{"moe_layers": [2, 3, 4, 5, 6, 7, 8], "balance_bias": false, "lr_router": 0.000356, "norm": "rmsnorm", "tie_embeddings": "early", "optimizer": "soap_variant", "seq_len": 2048, "train_tokens": 471700000, "dataset": "wikipedia_en"}
Below are experts of layer 4 (counted from 0) of a mixture-of-experts language model. Rows are named router (the router's row for the expert), up (a neuron's input weights, with its number), down (a neuron's output weights, with its number) and show model dimensions 128-191. Each number is 128 + 24 x the weight over its row's rms, rounded and kept within 0 to 255. Numbers have three digits each.
After each expert's rows: a language model's description of what the expert responds to; "comes after" lists some tokens at least twice as common just before its tokens as in all text. This comes from a sample of Wikipedia text that the model never trained on. Tokens count by the router's weight.

# expert 17
router:123098152100139176129096117156120090166115089140109138129170180105173109160148119179114118121121150139136108115140111142103129129146157125121151118103131104115191149137150124160139109079116105
up0:152126135141104115101087138168129143119130151100109140135166135129152133154112139107171141104146138102139116119155104150117156131151123107171107161136147097124083151109178122117082153082176136
down0:145175111122164161171100118110096138114097132090122121102161100084075094098140113141099126096128142118119099131126143131135169143132119123135088100111108141146083120151070106067078168126151148
up1:127162184106160123116163147125130148097161127097114104120122109158163165109154111162135136092142162134135124078100109124157131089155155093130132142124106139124124120130132088156143134110091156
down1:104162084168120121116104141123134163165149148116120082132124141091122124115147118132097125168128119150118141123098171140120133095106073126129137112111093120175094131143123128101120112128085151
up2:128103126102124111154103104133080175095118114141159099129140081107145089125096112107139184101115124139103097099119146153101094151147139139154119158123101110132099088130149198112156125110127097
down2:144126141120150131127071112121139128146154126123097111136141089088063090139104111167104130103114098106118129134087084121128087108091102127126107202106113105114119109141131170116127137106125125
up3:139098119139122107141114134158094119103143074154115082107125121142165133096115134146120185113125093138112074164136138145127136101110164097141106124143116097159129108180134124141134067082073123
down3:149128142125145144151122104141116131147086175149141075164100137095084123084112093129187119100143116107114105145129168158160136134100122106129095147113134109089155150147130123088121114106135111
up4:157102132104141100091126132119115132129167088134124095108162132141114137087145103132129111074104145106157101124133108115138084111115108131127121153209118118124140167141100163145126091170131168
down4:103124125089130118130108127125104090166142109149142112141094155144098140113126180155142140090174114122114106074099157154140129142094090127119111129134139149157167114126166120093105101134104155
up5:172101089123124167135141118084131147145139104155112131124140079173109140128130149159107168157132146153157160144132134143129172063111092126125138129163127139095177113145109118124109111116145142
down5:104147144129144115116145154104091135124112142110138107092147151136118087138079107135122134155120146142135159109115102170119121150157132164102122095149135146133100142154108147137110141129098153
up6:119138096149145150128128129121158106138148127151125087165129138152137113096103068099147147159140129097129109131115091160140097133101155142112136139154091133146153164136108133117131103148164125
down6:103141116156162110115151152150176117127130125141140102152146111183125093121160168125152060152157146086164103155127134128125127132071135136120094140124131157107105148117120151091069109142151130
up7:160188144139162118190165184137131155100104140116146133111116087147161116121130100098144102139098166177118109113112104174151104163124146115119151092090106194141156099123105137113103113155119123
down7:107113080133156168145182132122148111136125149149137132128093079105124094113143075080070113122127109144116112150143099115155142126166145133153123150144125120097119167183148132129133103124129151
up8:123096136148150126109138123123140179129124127125116148163067152074167126115092094143152151125123105143112098093111137139112159100174089154071165152103168156164138106075129113118132134108112136
down8:140131138160127059154115144135104112148146152170132114181125111138163077126135151153147129108138107137125145085127164150111101112148144152122133147116098134161123090109150121166147137103136114
up9:119154139141120115148161100109137127120089093139094083147087170130168146155125117132142102127124137117111140117092105154132150181162099139113117129098124148152151125179151150112124141137153126
down9:119095123128103114090146087120100134104099148119122098152105127053131106095155087123133144132119108133109088133123119135154120084109107127180126135113101146090104110105150083120115157116102117
up10:091087152151121169138139126150149105141108125173097130113120172152140183168111111108142127089110109178099117127143102116144124130112143118180145121114122128137153121112126099118147167109157127
down10:136128160138121140160133089121144146132137124104112169144155182176135180151146145129128121129169118141145173132131096093144133116130101104114126073128132091120148148143106128150150128124150111
What it handles: Institutional name words. Words inside names of institutions and offices, especially of, National, Federal, Senate, Supreme, plus the pipe before Preceded by in officeholder boxes.
comes after: "\n", " of", " University", " Board", " Register", " House"

# expert 30
router:130120113148175129130131080134136158120125106145153126111110090126153135118148112125135107097168116132124121110110140101117150128120096123150161109169123143138120164113120117130148153143119131
up0:115092098152084113105145129158148131134127113101090101128108102170093101145123111117143102117152128116096132142097145144122101133126130134114120114112109150136128097131136107114169144120148101
down0:108132071139112114113124205157126139136161195131141071129141106137109111108123125098126117084152138087137145144137112153124108133141117132133133110107141149156194137129158103129149130137115140
up1:162131151093066138123147132154139119117114132124175119149130094168132142150105105102091121108104114102192127132128121088135098144137095129112145100149129094145125104162164116128146127127076189
down1:181123143120116131122114171164110103120121136120136154159145132110136124158100151138119169129160127121133176144139087117117104111152109119122106141151103144140152139143085098115146157117128119
up2:120097104142125137131117118142091113123140146125156136123116113106132157148131100114148134131106108142103102139146142100125125119116127112165136098122125167131102162144139165098123123113123110
down2:086152100153134152120101133105107111101143098134135130132137143127119162125087123104143142138109153142127109158131116106117158143179109131105138150136072153078140122138101112105105160139132085
up3:143109136165103194104137163130119142087143159104131132110097120127123092118098160132150074094121135113139149136125146106107086164146127172102107131180134129136124159118156146163106116115144125
down3:108117118139116137158133099106148111071118140109163108108122139095139141105120150141113142139120180082095123142097133095147117153117151091120119169102159135088074112107110120149125128092138112
up4:165127132096150153143105114096118112143091107133143112149133108100159133134126120134112119147123108156138124189043126113130087100132162095099130112106122113127096136115120127151173094118140146
down4:176129141125142109162145100133106155158130132132124158130127099119128111084110168152103099119103111109164124113109146100116063139129119150104116104095131169128139152110140134140122186121140120
up5:149123115143077168150132159156135136120092144122112138129128189142125135091140176107150106139158143120118145152127120151153152121171113108154162159105137103128172155107124135100095147177129098
down5:165149106127154143157174149141169135132118091146114103131124159066107097109136122141134108119112171104126059130120122161134128113140084121126101128132168116131135149138148082139096111144121154
up6:127148161158114104144124130100137130143158122142145147148130131151114126117129098112113093100141071093121145135163143143131192128139124133150097131141130104115127143128172156132122145132133116
down6:098122164085085146126075117103115115126137129146075116132141112169116130129092127123123161132131147129131121131112085144133136145142137146155087088145123136157139153123132131157095150125117124
up7:133125139145138095166118133119145162110136087093136168133169140129106129105105094145136104131135141155102089140148105134148134157123085135102154129140090137111137157143146118119123083146119141
down7:102165177155133102101089105153135122141150112169123106150123131166122137153114145144081134125141137172191140095151131140123126112172089155131126107169113149139148093138114150137102102151129113
up8:137132138097140162118112174141141166151119156156130106106133116151124128137122151096158139132132144126107113140081122079096066124159118156144150159152102141102124148104143099110096150136154090
down8:132139156075141137108140136125116104127124138175164130103143095141127117146083128080146081132145081119141137157115140108107132089152113116119153110183154106113060135127158140130138105146135089
up9:134129092083163123122106168105140167116101070130157136151173141119109115137115113124057108124125132131123170162118126129155142124124126097113125111167157133135122109095115126152106121143150105
down9:158131126109131101159146153099143126111118155121140168143119136129088126095125104142155152120130122093122091136115102089166149148161160105133148111153098129127158110103115144142132135131175147
up10:152143118101135139141124135106136129116104166178133159101132165121112121145124145126121121120135156095129147148143131072108107083160167141130076137096113081091142124129130093110104148171109117
down10:140104140124131174123148147109151137126122171135118108116095143102114138136141169123142130134133148118090111122120118166118104144138129171107147136156150123156151147143146148120142131117152140
What it handles: Word-start fragments. Opening pieces of longer common words, often Latinate prefixes, in technical or descriptive prose, such as sim(ulated), res(hold), sp, imp, dis.
comes after: " the", " in", " a", " to", " for", " In"

# expert 20
router:130110150125116147164135098141175137097137110152119153168153162148124105125164098115129151121153122116136087140117092126163122120115130165139132126160119141169141103151136132103135092108108099
up0:109143112092122141139126134116166155095129094122137140094132153110195127118173090105134129117138116132114158130097145116152095178164119073058129143151127131142148088160099149123152090118126141
down0:146166081152121084109143112132182146169171186108128104131143162119114152126136125085070148137140119137113114147128153105129163120104128093121145127143153136133140088143149170091128131073145098
up1:096106155127102064118107140132102129134131151193125127143126108112130105158134110163115144158132108098161114110109157138101139156120172147125163099100112082148134133136146117105140124179118139
down1:139125102082099115123151119108093144109107138137099114094113075088129136127140150133143093162179104129100136163183080107146132098165127125173098134145124148177090097164138126098101127102135128
up2:119113132129139138136144155151096141106089106063094114156134068123208097138125154142138159149139126124126117128140074103130121168121139114113146154152133091118110158109138079143141138143097076
down2:118108093086121095112128124158137148161133128121113197177125114155137104123139136153137103146149195100125142129147142133118132105098159130109122142146176159117163148145116127148086142154163138
up3:121159124133130124096115108131070143115102095136116143096116108082125109162179138088139159166105120118133161131161194079139158139118149169155156103170111138108122125123098152101151124154121126
down3:135115171136110152107124129134160153133128102137119130129100132111142116087099102116151160167113149138127139077120102120167103106133092118141116078162165159154109082150123125147168093110160144
up4:111112136163141113081107105108148138149140141154119081130119189124129139096145142091087157162133189110158087124108135133157157132150119110119128097107115130128119101125148173142161142131148136
down4:150122089146113164159145157080138089137102105138121145117159140172112131169119151118113114110118120115142177163145095103077147118148128111075100113121115138098129138136097073176128123145131133
up5:103105112176132155100155148131117085151177107102111131120146133122106102175136111047136116127136161084126147143126135152169129145120137153141155158128113159105159136119150135170091118137140134
down5:124146136162163114080143094120114057135124145131172132129096151117131134140155149108125094136153115156168118139126160167136133145182128148128174154165101129084170118158109113123115143175163144
up6:134114121125106109130128149134145147136113145123122121126128119109110118116141097088146112105137145124141215156112117106135124077170132159153157132140138168140165105113156130129148141125124135
down6:093137146137132111089154140138161142134095070123098109179133122064136131122157128142128097091151142134144139083113138127166127147120149131091135113124139098077121122126125109144126185125123155
up7:142097122130166139153122130153148148131099120110113130109087109106129113109146127122126095129137110161107099133137151124165063149133111135115085115110133109120129138118135137157163093145160150
down7:097136109159123132141131133172188077080095166159131088119148130098140147127108118122140160121161094120151093119119172099109068157098113123089099140149107100112100129102100129130137102134116095
up8:181125110098140108110150146134141126143163073156114072107169132147126108082136158140110132106124108129111100108150141142143100142163125080121146165176108155107110145097121127123143085072130145
down8:141132114113110105090113159097117105109150123109143097148097155067146131131114129076102086137133124110111157130090149114167103134124124099114161130145157119150087164092133128143133073103133102
up9:140093135169134110094132118144130151141126128092128114155183111146129087144135105097181114093146196159111092103119151159101092175137115160129142141142129120156158126062109082127096125119132090
down9:075123131155132132130122105113106138104065111110089078140130160115136093158098145111146139104091101123112129126171104146164133146124144106132120107129108125113108144136135148151107118098144105
up10:128145141122127097137128123098129082126109148163148098159120115193147102103147113121139132142130093130119153125144125112147149166115102107148165142157117139125109095076150095169120146099089145
down10:162124141179108105178147176148109099113163141121148111164119139080124132125088118146150146122115136153123158147121106092143122141123141083109103125108094105169130084161129126125161143123171107
What it handles: Biographical copula and articles. Articles, as, was, became, he/she in biographical narration about roles and identities, such as becoming an editor, stayed on as, when he was a child.
comes after: " was", " as", " is", ",", ".", " became"

# expert 62
router:117105088153124105107098158158128129135115137170125152127122145165129108076152143088131082132141159107139103155139115116116121148139124112132165169167141097149164144130126112106131112145168101
up0:138132122127146118143132118127129163121187137129167143156124145142142156119142132133101148127118104138120130132132105117135104115160127132131148131149155096147128105126135118073173125103150190
down0:140128078108152177106166136126139163156138094160154131121166135157118089121131109146132122128118124133093140129181137138164135137135133117154133157155106110151142108131116133100130098110120121
up1:128147126140150139146147083117104090091141184136115117130155140121149126119102103127167106080100112155143132166121153164128100149160113140073102122162108169091141152138112097097137131133152112
down1:096130163132167155107104139116089122148137119083158126143115155102123134099097166133143113138103151185140134104142173128116158122128107171130136142155155089128138089126162095188128099084118150
up2:203083108103126135142122126117138145132102131138129105125164156096127118147162142095142161141175116091108123082153131158147096092126093115165097151102142145150194122130149161179150108114125123
down2:174153101133107110163123117145107120143154146105120092116141131168087112162102126128124160135124155118138111077104146131120069136113144122157110097154146167104084131128182134157114112114132148
up3:103143152137134147172139149135139127140115093168184145118122122135151169095138131079124110112104129143162137124095178115116083107148121113118129089090144116152156125112139158101113155167141106
down3:128142095121105101146135123132077117153124118123138160126114137110132097138130182113131119124158160151100134167175154131117101134154074135084122120126118137122133165136156118153097125152143080
up4:153171097130117107131128082113096118109139125155131120152128150122156070118123124202131120113148095156092159120118124123150136163168108140147134050134164142151115156105112169136121105104134176
down4:158109153112056089133104164133146164115113097101118132145131154114130119133136189128135134158159090129154146121128157098114129143111147127124156127121142169108131157160118131091101153126141168
up5:131158188137125136121106191111148148166111157133078102136141134100134124143113160162113150117119081117130140123101174121113119097100152135184157127144133137145130143128145109168101165094152175
down5:154147144152121105112118150143135141077133137127127129122129141166123063138131122115164111132138134129159147089136092138174092141153111086154139105112160124110092152113114122112100110072122121
up6:139130150138129114082160159148143135120139155130108085112103099119108126117141132103139115122136119119167150137123134144106156152089165169118140117124146178147155083091137133117128116127081145
down6:079107153126132104147181132097148142084114148138113111150111123149159109136139125148164104127138119132168120153143155127141102152112123161159110109119186135102132148121126142146097131142098140
up7:109097127159156144144141166113132141124148095138122134180111110143107145116109121117078171139102142075164137138134114123093104123152147146133155142134091125109100109114128072138131149128155133
down7:122130163109193150173142104141151123128125131135109144148152149130124127181121123159116152151152130103169118127127148114160125107138097118129146140113123139134150129124134163117133120144088139
up8:115097123111138097142148109152143106121141097152152120094128109088134101077131127137151156120152165171115141133146111169075120164144141159154132120140140115082153129146128140112160128133092099
down8:151147105113100145130126062132147148073148104159120161092114091124152100114111113114116136134119137121143130168130149127103092113144126121142138156124182117118089125104099136122120152145124093
up9:140126128152143114111089099152096119127142153118103064154120119160107108149112110110137147148164135109170165128104118090138141144163087135127132126165144169155115124117128141128112148170111132
down9:113148097154121128140114109128174166147154124111106129150138126115124074126132137155140081103106155112151144140133148083156125145155108111111108123160122118176072132109143152161113146145116125
up10:128108112137121165148106137101153150138112119113152178117138086091102102114147075129159096072102097103092120107168168160130115119149098101113133135159146128149115127159085113173138121090152182
down10:122084133112136100132122089128178174080118100107144136115119164157125110116095154182132112143152091117101099154128116116141132136122097119087111116135135107128127119180106128127105093084118101
What it handles: Nationality and world nouns. Common nouns and national adjectives after the or during, above all World in World War, also public, government, military, English, Chinese.
comes after: " the", " of", " a", " in", " and", " United"

# expert 48
router:150144130114089122145121134146097104104178118158080137138150105121153105131124097147158134101099116162122098097161178119143127127134130123111128125109118109100118182145155080152150124130107105
up0:110092167122140138129166117167159139101155134097118135116091133118110099167095160124084152176137136124160095140111159149082144116115109129113115159080180147095161122064127141110126149143097155
down0:172125130094111083156144143133114124124120120153131122148122094126117123088135123165078104101115155138101124130139113098135106114111132127128120089090154142153110101122110117111106165112091093
up1:136080098129130130082119094112103118138147155094071134164138133127154160118128099169125133103128091144126116149132145129137162120130146134108107115126148086161129111120136095135137149102113098
down1:161109099121162116151148130122113061137133157125109140108108138095155139135177111146122075099129110154129126106134153149122149100129093106079073145114117149130143125127153090117104121082135176
up2:113162127161128113128095095134137128134114135125115129136089097148100120118117069120150110142084101141098087117144092122118083122149164092167128141136127130113122163132124116157134129123125099
down2:072122137147155151164098082111093132135137142123117150134137113139139153095151146139162098093127098182116082113130108130119080130165137129114153148121168148126119126092132119143135140142108114
up3:149103118130142166161137128114106127144061132141126084068115116137164094103168140133153135081131116104104142149144117153089146118154160121138118117075102151135110086111148131125150152109168109
down3:158110168081137122154120100151122117094076144149151134086161150120134095160117128161165140131136116153119136171091107123137153109133158095120114121115129143096138164130142120152155128138149103
up4:112105132108078147144153110136123112159107139133104124120074144138141157117187152100130104140142102141116095117091112108177120112114146106138104130142132121149157086141133138113129158144126142
down4:099154159124119110127124133102144103094138127121087145146105108142130144130126129107122158138125151174122112107143124123117151081137178138130152108125141159155147100125101116110080154121093152
up5:136107154158132123124146140177148130130150173116120148161126137146158109117096146163127094127120142189121115139136167109091117101113134130157160142168147148150133099132116077141122117159091089
down5:124124119104102108132134144121089143094096152134109134125115155149115106121110113113124109127136099117134141124136110136138136098112110139123179138168115083126129134116130080180099085140141158
up6:177093109108108154124165134129143072140147146122127158100113114147132091112164150111122120123086117133112170108133152118106130120096074139176134137138109155136114144123158100100167147161154140
down6:100118124106175099138123102156125147185134139139104185115153133070110126155179106152153173100129162104123138111158146160095115109153115100100098128149153134176119124133171148175129079156096149
up7:137130109136107159140136114155108167171111130111124146104134131142113150145116163150052113120149128102096134140141093124140149130095107137093133109124139140158152071138099121113116128137132163
down7:138116189126107187133125140097150145087123114107116102102097145135139148122081138104167135120139160139158138121149129128153157140111175105141110156100125133134149086160078127102158084143127126
up8:131098122095092116148160123135166127160128152143158132095109120135097119123104130121105102111130124140169145145127130121155097103111124126090114128168124113126121158144140141135175124118184121
down8:117125137124099123059118136131161140145123153078171069110133169211106133132086107104123115140139100125118082152132133090131128077135138127146139135149144122121150103118136179069140137095149168
up9:122114135112172102102161146156116126121135096102120197126098080135124114126132121194117137140096132113178158078128111129127122137153109159154130132107116134081087153117152105123129122133090126
down9:146123123116159125136179189163121127087116144139152145116155090093107090128138126126110156118128088110174123115140109130129119165088134115128084108163129127097142113111167119102194151153162122
up10:178161094112137128119119114102126136121170136110130126115105126136098119119151125152135105133137128116113119130144169132098140133115096150127108141105161148157130123121146137127098168134115106
down10:157080157135125146086156147103129095139137122164081143137155106153120128179149142122130188137136111141153153117160090108145117133121138100127110114123137145112142131128137121142111126079115111
What it handles: Title and word-initial pieces. Articles and opening letter pieces at the start of titles, French names and words, such as La Femme Nikita, le(ather), j(urist).
comes after: " \"", " the", " of", "-", " and", " a"

# expert 40
router:109133111106125109146123119154095099136108098146131121113176114146141152084112104145151140124143140062137146106120092137165137149109159153145132149109098139182095154127110157137135104113122097
up0:127162093091117150117120165164115144156130141150134130110138096150132130163126112136164137139158147096134136109136108140107126112076147066119142145124116102143095137148122132110150145149116091
down0:143116104125069098116141128153136077115156097138140098156103152136127122109132120096147129148136073118122093109161119120144145108099113117128100142095112140150106111164111129125095100133148103
up1:119103125085106189110085142114111087140117134138145078124086144142123152097122144147129120153116137131100125085183140124095152132157143159120124113156119129143106166117147101155125164100115096
down1:103119134121114101133128103151155121162166135093129117144123179178148137144107105145097129132129120154096151139138139149118123185152101143158115142132126170150109146124141115124129126133137115
up2:150110157099117110163144076126121140144144123160128106111144136133136124133130130089137115159118125121148134140145165120126117130138151136149105097113160100204110137146117137094165107149118090
down2:142132141114166139147126076144133163159171127106142137175135132158136172064147119104151142142115142157075121140171115143135139123125118116160109104080129082114156153147088083137115145136141176
up3:108136159156132098141121173133155188144115123119084195149126145105105098141143128113094125118155156093098157124140100117162151124135108149185139128131126113120143161059147172120166111130095115
down3:106126120109120123193150110133150158167124104153149085130155107095112090135101144116127143149151120118134100103137118129162158136114137122149136144098120151138133166099111155109112175139126111
up4:123116144173092079128120160128116134115145114133149138111116130141119133189185105123125119147092081110112144123181138127084147122143153100160149075132105166121140155153144103145097136134148138
down4:145121078163093170085140128173107129127149127149136117146103161159160183103129183122165138089116120109087118123113177103095090153139118085085086126114152093121122136124129101157095105145138154
up5:103142146105095156166120063113150124151187136141138138111146107139122114109122089155118137140106145130085150136113111120156141106128085165100145129113142055160140114130155144101123130098098157
down5:143105101124142138150089141118126156119140180100146148152139111115119122119138151113115142143134176139125105125152125145147119125084179132105104125135122146167079100099167145149103165092120173
up6:120146133132132126136089137147120129134138093136140142139142120135172138131123068093142103126111079145141130128108186117135121107100127115153097146099125144131113088099105109121155066124149132
down6:140144151141119144127129158139136150098109142159132105128121152105147146090096111123098145116099142101126112110111126141119107156088126126127120106121134136155173143130120147089104082141147112
up7:095118146150168145129117102128142115104144083125110137154125119102126130119108100119112143144106146145147125124112123145137142105170136137118095116120162107120123123150081084107111155133141106
down7:066114137110121140158152165138111127154163098159079128090120149093142133164080109133117115127132149138128125110104102131166170128120088118128117182157179080158115189141158100148149145137122090
up8:142164161181121095118137137120134140111149127130172132152131113129091125134089145066133160149119121138136164122105160113148125120188121144127116170096154127125157093124131122115184137124151092
down8:129145127106174171105140101133178115135070106077157144134104142127129141151108114147103132150131136101158113139139090162160153088117126141098085151169140090101088103161086105089129136144188144
up9:146118148117104144138153140125128134161123143138119149118164144082133125152163084116137168129136108150159160082112116177056114146103113122132186146128103096094126131088146112133150121135141132
down9:178092146139079120114127126132131129134126097169099132118110121169148122117132108125144163117112135164097143144167149141117115129120129124103114124151134183140151097130099116125150110145096117
up10:132136142160115126076137109203106101171137121117121082122149103135151106152137135132118138149144119121172136117102167090100147089130123168130128145105141089144144135121126129108091123144152158
down10:104120139152141170117103089180124142167089147114157081134104136104135112112154121155118150147128118105162150097124085149089135089092120116133131144136131112112110110111128090116155098103112163
What it handles: Such and qualifiers. The word such in "such as", plus this, there, known, used, served, available in explanatory prose, often after a parenthesis or "was".
comes after: " (", ",", " was", " is", " as", " P"

# expert 53
router:133137151118159098083156103134095080134132140126132114101104104119102084166120119142146119135111085121121093097120161099181159140119101142141166108126136155121171084155152154119090087159117115
up0:132103117127163189100131130185154178124146159116133101126131095109092164147125129119196125120130112126109117098133142102149124105143125111137156160132150121115124124131122147161149155140162131
down0:118171132127119096120186108117168139118068131180157100099120149175111154132145105146115132097092133096156153100135127135133111172133155123095165117118127131101111078131153142149118129120169124
up1:078120160142139163111124169146118109086140123108097142152106119169096140126126128132153147126134139127154145143111128137106164116131083086108141126161154103115189122130128150069114158128129166
down1:151090103156119160107172152140147143117145150151113110173144103149163144133127145144131149128137140120146138140128118106159182134170170132151121108112128117153135103139131129166160113108151110
up2:136153138113128141124140087086095168109191131152146127114128111158110178122124133135076127147114152139101120146135142101119136119097104127133108167117216069122119088141162145120102148109109113
down2:125110129143116129077169132089181158112136132121162097079150089115097153140111130100147104108134121155137098140098175137103132099147108142113131106127151087138125123108114122123147101094082123
up3:114091127083102103162146144125160160167132184131106135098113130100165109156134129132140113102130119106123134101145112126134119107084113098094090112123100164121113177141098129102165123103131129
down3:123163133139146125104145109124107110067130120146181141140159177088143129110125126129129131103145151141138080119135119095111093105116141123147125138134102126161144159109133085122131131131132127
up4:088127114099146120157102178096144105155132169131107105106154092139138147163128093117145101126143138127147118153115158133092083119130119122151103125154109147099108107110125135108179158144162165
down4:165151167142099091147118138189115112135087069100172114155136165127142129104133072120081184168131095139088111092090123154110180150108142136137170088149123131110143154128082149161159140114155130
up5:120146132109139120100135115114125100108109114136156131140118119149093162092170094146156183136143153130125159103127117142110135165115162084115106130134110173172167111176118095089096110153128112
down5:150123154135146157124126136136100103091127140123123146134124106110092139140156107120130145131184084138125124107125125096125158142109154136109116098158167115099145126130090114148126081121145104
up6:141123122125118123146150139161122160125107141107110149167120144103146164143145149138149145121104118121147180136113146105175160126099159139130140124113110142128134117104174159130132071122178141
down6:109143122145119148117131110147112120129138132112132144110130124183134127132118154097178145130073160132100138146154133155176124112135121157115154129090139121137106152098122131141175104117119120
up7:124120113125173140128093111093124112111097084074090137127113151182103158128085120115118123133140151151139090102106144111120175173129112129121169099135144149103130091120134138119145110164149153
down7:142128137119148102133110167104115141126106091106148097178123148135125140138117169142100136122145110112117167077158101128113142116165134088137093090151123142147165108144136113124127155139161145
up8:122115074127094152151119146083129099173121080137125152120115108156114121102118089129134116134088147125118107125126124096135135100104142136097122101134147140089106143168127083143143149141175145
down8:127139100143111146128147136152108133147115111104125146128116174099126102106112172125124086137155125127125150126165159156128136173110105090103127143085120109131157144137137121118143091117150139
up9:167155101140118147080100123110125140121204113116120158127131126159117076087104118146135092146148148128106160137137117115081112154120172123108134114138173150150119126127160126185133125153146126
down9:105166170124090153133137153105147116111115131131109118115172148167142104142148150132105096114106190099144126123134124155151134174134157124180137138135105106119144110123130150137136161143143068
up10:089154158119143114162142126140135138178118099125126176114119115158137161080112117138125126120089127111189164116125135163120133110103121119115100180141155160164101174163140121146144118136116177
down10:122135086104116097198108126146153110163175140138116149156116117147117136129128126089167109104098165096106095111122129131079095101118105121096104110136121160133094148108088098134150123148119115
What it handles: Dates and the in prose. The, in, In, and day numbers and month names in dates, such as September 13, On 18 September, in the.
comes after: " in", " of", " on", " March", " January", " November"

# expert 22
router:139105152148095093167193081127106061105151087094099168128132125120108148122118087104135124136129137109119118154116105160165129113143136174122115136153087124126171141122168130131108141100109065
up0:152093129132131093155142145181145120118113138164151094146103102128147110108138133156148112118143091119112121132152154124105094109132137083125105137091193141168148122119130085109184128118150127
down0:132138120090111184142142123127126134150124115123178155125135119192156183125117152149156075101128172101098188110153125094102143117116105096129161118148125126122138166132112121147067151132140123
up1:109137104109113132118129143103070149122167130136114128118134123040144104125091144125104164130110127115164136136133171165079136119159124134143093122121089131100156150136133142155123129083128153
down1:129167135113129139122115124165166112124201104122117125167132113104090134153078136163133085172134153104187110111145122105117117114154097105138098113150106102102133110174123140109112132122130126
up2:107127125118115137131124116102120121103168127106145114129156098135106135112127109144116096099157154165130139137188107127145119108150141098120129109125111153112119082160138142135122160176094124
down2:154122107146122121117135147147173174149137101144124100110119133079127153079097139126161137106120086105140126133149127127113140117128175130129127110172125137109122121155140148158125067128148121
up3:094131151112126112118112141132166114102132151093139211155085114103164133078122126172114115090108107146112150123111098102117151075096120080134169117128140180135127128107132162142137138084124144
down3:185126166097099153134126149169101132149125116109139114151163132134151110087160103099145117125151120098153149144109146098126091113109121102152111116127118184096112108127101132112124113105177131
up4:082129067163122179095205130152088134127128127124120143134111138095122122119127096121167117098140130127152139120129148117135157162110117118154118113113116150144135149111140130139143084135139152
down4:079157069125154083108140115131141126114114142157112142114140120127140092147099118126141135147109125129097141108135151141114167123142121116121155180141153131161130147132153136203097172117128166
up5:157177120082182157124126117108120113137203114132138111168127150107140132120105145139137131196121113132147153098124140153151165112114122098127138138140154095154159133128110167138114131130113100
down5:128160160146111128127156127143117108113146095124152141149152134143130124093162075121145119128139162134155086141101137102110102104127112068106134113107116113075128098140081095082135101100112089
up6:101155118162141134145152109154128132129129107132164099153147141155132151128130155116165177154084130144115096131146139121132086174151134153144136151137168088097046124071109157158111105122126114
down6:126083123141149112124140104129108137089122125156080134145170123124117120089169154129115076108120173099130132157122111131147162114166097174116092110138158131145087128168114126115162111163125128
up7:101128108127152124118091118127101120146117110130122169128105150111146133110163135164131112109115133153150124118084110142148131134150096117106145142161169088155153120130119152115127135122148169
down7:111165117131137159081135144133113139103129094093167092150075110110114146119101138146115154136126146120182082162125097103131135101113148149123155118095131151123164132105110164130085159096104110
up8:103162151111120167104130116140112170153093114127150166087084107112127157141116156123132147149146090119141110122114151126121106129137120162136147134147146142110126111102112144134115144142175169
down8:164099127098094110084172113138188149056150129075091109136127115065143176129123127181119119120094120126158169112154126132110127157097103104153118135142126122145118073154113107117117124139119084
up9:128083149185098140124152102129140117082138126155114119126173162075079152114131138122137074142150175156131102175099132137101123141136132126103105144071122110077155142118138130102110109201096154
down9:131095128121121092147109111128096135101075134123147149118115091106133119123122172135140144112103105161143096150116118092159153146146177090137140103130133151098125126117133116113147164131148135
up10:126112157125109152116130137130114132124108124091160090169165086151140133089093150088068111138160129103083179124095123126157161135104124138095089147122142159158131116137149110136111164114116079
down10:105163121178131124140126138139152088104127127149130113119144116135101087135137108113140117129103126128156127173163131127147157105155146119151102131145132111126125097165109132151156150136143108
What it handles: Determiners and possessives. Determiners, possessive pronouns, 's and small number words before a noun in prose, such as the, his, their, its, one, first.
comes after: " of", ".", " and", ",", " as", " the"